config.yaml
n_layer: 9
d_model: 160
d_shared_expert: 128
activation: "swiglu"
norm: "rmsnorm"
attn_scale: 0.125
init_std_qkv: 0.0273
optimizer: "soap_variant"
warmup_steps: 200
decay_fraction: 0.717
batch_tokens: 65536
train_tokens: 288100000
Below are experts of layer 5 (counted from 0) of a mixture-of-experts language model. Rows are named router (the router's row for the expert), gate (a neuron's input weights, with its number), up (a neuron's input weights, with its number), down (a neuron's output weights, with its number) and show model dimensions 0-159. Each number is 500 + 40 x the weight over its row's rms, rounded and kept within 0 to 999. Numbers have three digits each.
Before each expert's rows: a language model's description of what the expert responds to; "comes before" lists some tokens at least twice as common just after its tokens as in all text. This comes from a sample of Wikipedia text that the model never trained on. Tokens count by the router's weight.

# expert 14
Word-final rhymes. Final rhyme pieces completing a word after its onset, as in spre-ad, destro-y-ed, b-old, w-all, ident-ity, plus small, large, young.
comes before: "ing", "ed", "s", " of", " and", "er"
router:528496504483445470480518506488496549444465607487607467544475486496513493489504453497430473445490507537532547518484484493520509464506500490513510528493485498415485550532497480485447493586501507499485472462519490570516604659543534518435485514506442534436423518401498488559459503517496513502417498559537504463422525502450519457500560488508503495494509566556482507477493444534535472529544482472447530511526478503422538454513452448513547433569568454509495497499464502539486544505531473
gate0:363454494529484565492534508536565548524515524492532491535482392464527498487547537468455450574470532540476465484540487475430430528496490507548502517427466461467545509485518505508476569529451462438499572421505450522507550466533486481513434533453512517520511502521473469602518534520459470445424553511519511579486519515495470526471487492506579532441517454499489481447518444497487443486481422527471509514454557524519445516527579378492542497515538533519472513459486506537504481486508473
up0:446455515463558531483440497430424554407534448486508491521498446464509448485487471517432568599476515474468470497514510441462514454459538367487476484483534508513455455496463479489523494555523485507500527530483464500476479489480493577440507429480513580480541499534572386493480529464535482427473479478529437466459551503506523486430465497515543523488571455475547547469478493493502514537508517507516447545482437478476492466546559521499486486491552383493515495532443501469543563495531523
down0:553535496538513474478465497428458511493569505427500513464565493509501521494487543522495499489491522491425483447494508512480514484504484510500490524515573572483522474460476493531562553450512485536517416514451565473495464495494519510415538471517459499495517509482500529549383600482536521498572573501525556515502458487480441517581507440545485569460605492417467506473498522509476469567475453421557431497581520538529462516488445489448547486519503421413456475522510485476515463490486559

# expert 7
Line-start list and markup. Markup at line starts: list dashes before names or references, table pipes, heading equals signs, and colons in infobox lists.
comes before: "-", " ", "|", "=", " C", " S"
router:539516429461525602511524460582557545475528517478488555495455486514474496366496475538490506475538480505431573543483539492476583459475493507417484534529465490487553522508485417392592565515537482515494494497483456466518494553487460510431531469488499435476432531463501502496533468532566482470512436564452486440508509490423465512539556501498517541479493568476453438420507465510478469494526541530515508505551528498521463535496441510479492519503533524481493568486537514574468536521450463
gate0:481550526516455534518477539453536481521578550500519470540570510479479510402494525433483471502503527473543505470511516510462531605490515544550484543437451489530495455398534471518492523539473478470500428507491525488581459444544506483491583463458495567488444549515479481440499547504425451465478511546506550496562504522524500506561481500524487522495492524471510579370560513490481478575515467446529504481462489443503505559497505585502440485570504473523529521526522455574504467497548419
up0:436458527599500487536540507562597464517491443537529533503474512493482526491448504490488435554534489463455517513501455463487482517478548475514457480468486474560552475452531458486535439561488479545463604546535434472535502489471515542546492436511553551554421594509466512476536456427469521427447474486478510476491521493520474457508521552485481561511519510544467505505568530433544417568510546559500565480501493470429524538431470533486535527500502514541445505421509502510468494559508434
down0:483463537565474527445525521524478495566507438525540485471513450425543556529456465504577452459493507515480499471546415508529446541453514464435523548487492456460556509431580497511553502503468501528486559495500491607592600489507506462572547537495479534524449527472514438485457403454489548496494468468450451490505531565500537508571434532435496561438539532548510477525556517480478477486470513498532489533504470484482533550420477523472503517470496504486528494507521421429480477564484520

# expert 13
Table cell separators. Pipe separators between table cells, especially after numbers in sports and election tables, plus semicolons, slashes, dashes and equals signs.
comes before: " ", " —", " +", " N", " −", " P"
router:479545443526477521506561524545538539435479527485502475456466479499532565482530427551435448472510513551450518562457503505520468497472493504398541511526442512460575533497484524454541558563465507573479510510516515586521518528494563558494514484510456482495516536433467522518534441381567549511459506541496551490526554484443586521582575468444474525508492522493533464489502573565525519498517519486486552492567478489489502428458468514464515539495540499405498489512560480506509521588501518
gate0:544508516497567506478505494512557491469525517500560531512537486492534492532490525468445428470555446534472499563504501580556435429479482516449517466477500469518512527450507526433486471561517525498421515500493545441532523478494484501485564443482562547484445520493502487483503443534528537516436520480559497518533493444441456545502423506567513421455461518494459483478511555505534416529524475534414536451483453514442555490525499434384474495515527470407523572520525461528614519511524542
up0:501490467464504514527498484530464492588457454418476520510533547515541478486453507471495503515551476491513534542598549502501479476467558515474512468580513531515510443468491486508498473540578548525484486514541469494510543363472471493470512541481475490593455502504525539468545474551490448527522525512486510536471549557458469536547498548459479518415514424555574436467495520554499543502480475576586504613466533480452443496484549540513544506523525605564494451463519476480475506510452535
down0:565540479561490504529468450478542538560438493435457569417501528590503476463491489488514480514480477536523489597465493553502512485526479483480542536503502451453493505541427480511498434549549421475519469516538479512430359473480554461552550497481514541513510515443481485509535511506463427491485510522490512462558514519446537466551525522455476440499480489494484552490552467561508494490444578435513487607493522491568507552539529438506504550450433508484465515434521480478533548451505538

# expert 5
Clause boundaries and connectives. Sentence-ending periods, commas, paragraph breaks before headings, and clause-linking words such as which, when, while, after, however, and.
comes before: " the", "==", " The", "The", "===", " He"
router:554576489467540491531593472566507580488452540503544561462443549510453493441461458545421490462520529537510551525518563503537505447504456465455490593517482534520504470495447436457521567522529446504449512445503473459496541534504516534483451465516439547466475546391473506455592495520494524526533448501534449426458547546426490491468518509500462510466476496520489447515455494554485477533542518492496504515565468460538528531503430520447517516488487501533456593529479477568493529462564524
gate0:501498521500539490589492468498514512545536451477457478418473541455535479464489485584444524514546573457468525504555480458593506464527489475483475501523405470548445433498526559471507526549488463467475586480475464467521478483501527459505387494482489380504479484483525567466481501499502546471521537465457435468483439428477521471496554440478514495477508419545482474526523516528476461508518439524520426550440451456487560439493446495505484536541494491495523488597540521460487540488528558
up0:495478533549519519539499489535566501523454480491496482478434525538434576571473583502545475625563494453527547498505490474499503476491570472456526547493473468479485481495516500533447527526543507510497506491475474536501447485464496476476506481551441487428494464554500478570491531468551469508457516500449482471446509484515555402417503459481564554492528476499580480514533446547547493517473466606459437509556528537513519437540430475477548457509465576556409555485527522484554519557474517
down0:524468483504478414495473485611471463487528507454503528460564440528470561481512455479491561514483456492543584502411448481516420511470522481526496497418497436550584465545507517519539550505446500461507562487594534511467522486472464446555522475594459537513461493443515398480533538564499520477525527471534514476504497524530502537537457523517483461527525511464484541512404524488521505558473503475480516520529493481529442488567514506514460486489411512505537528514562548590491540421475528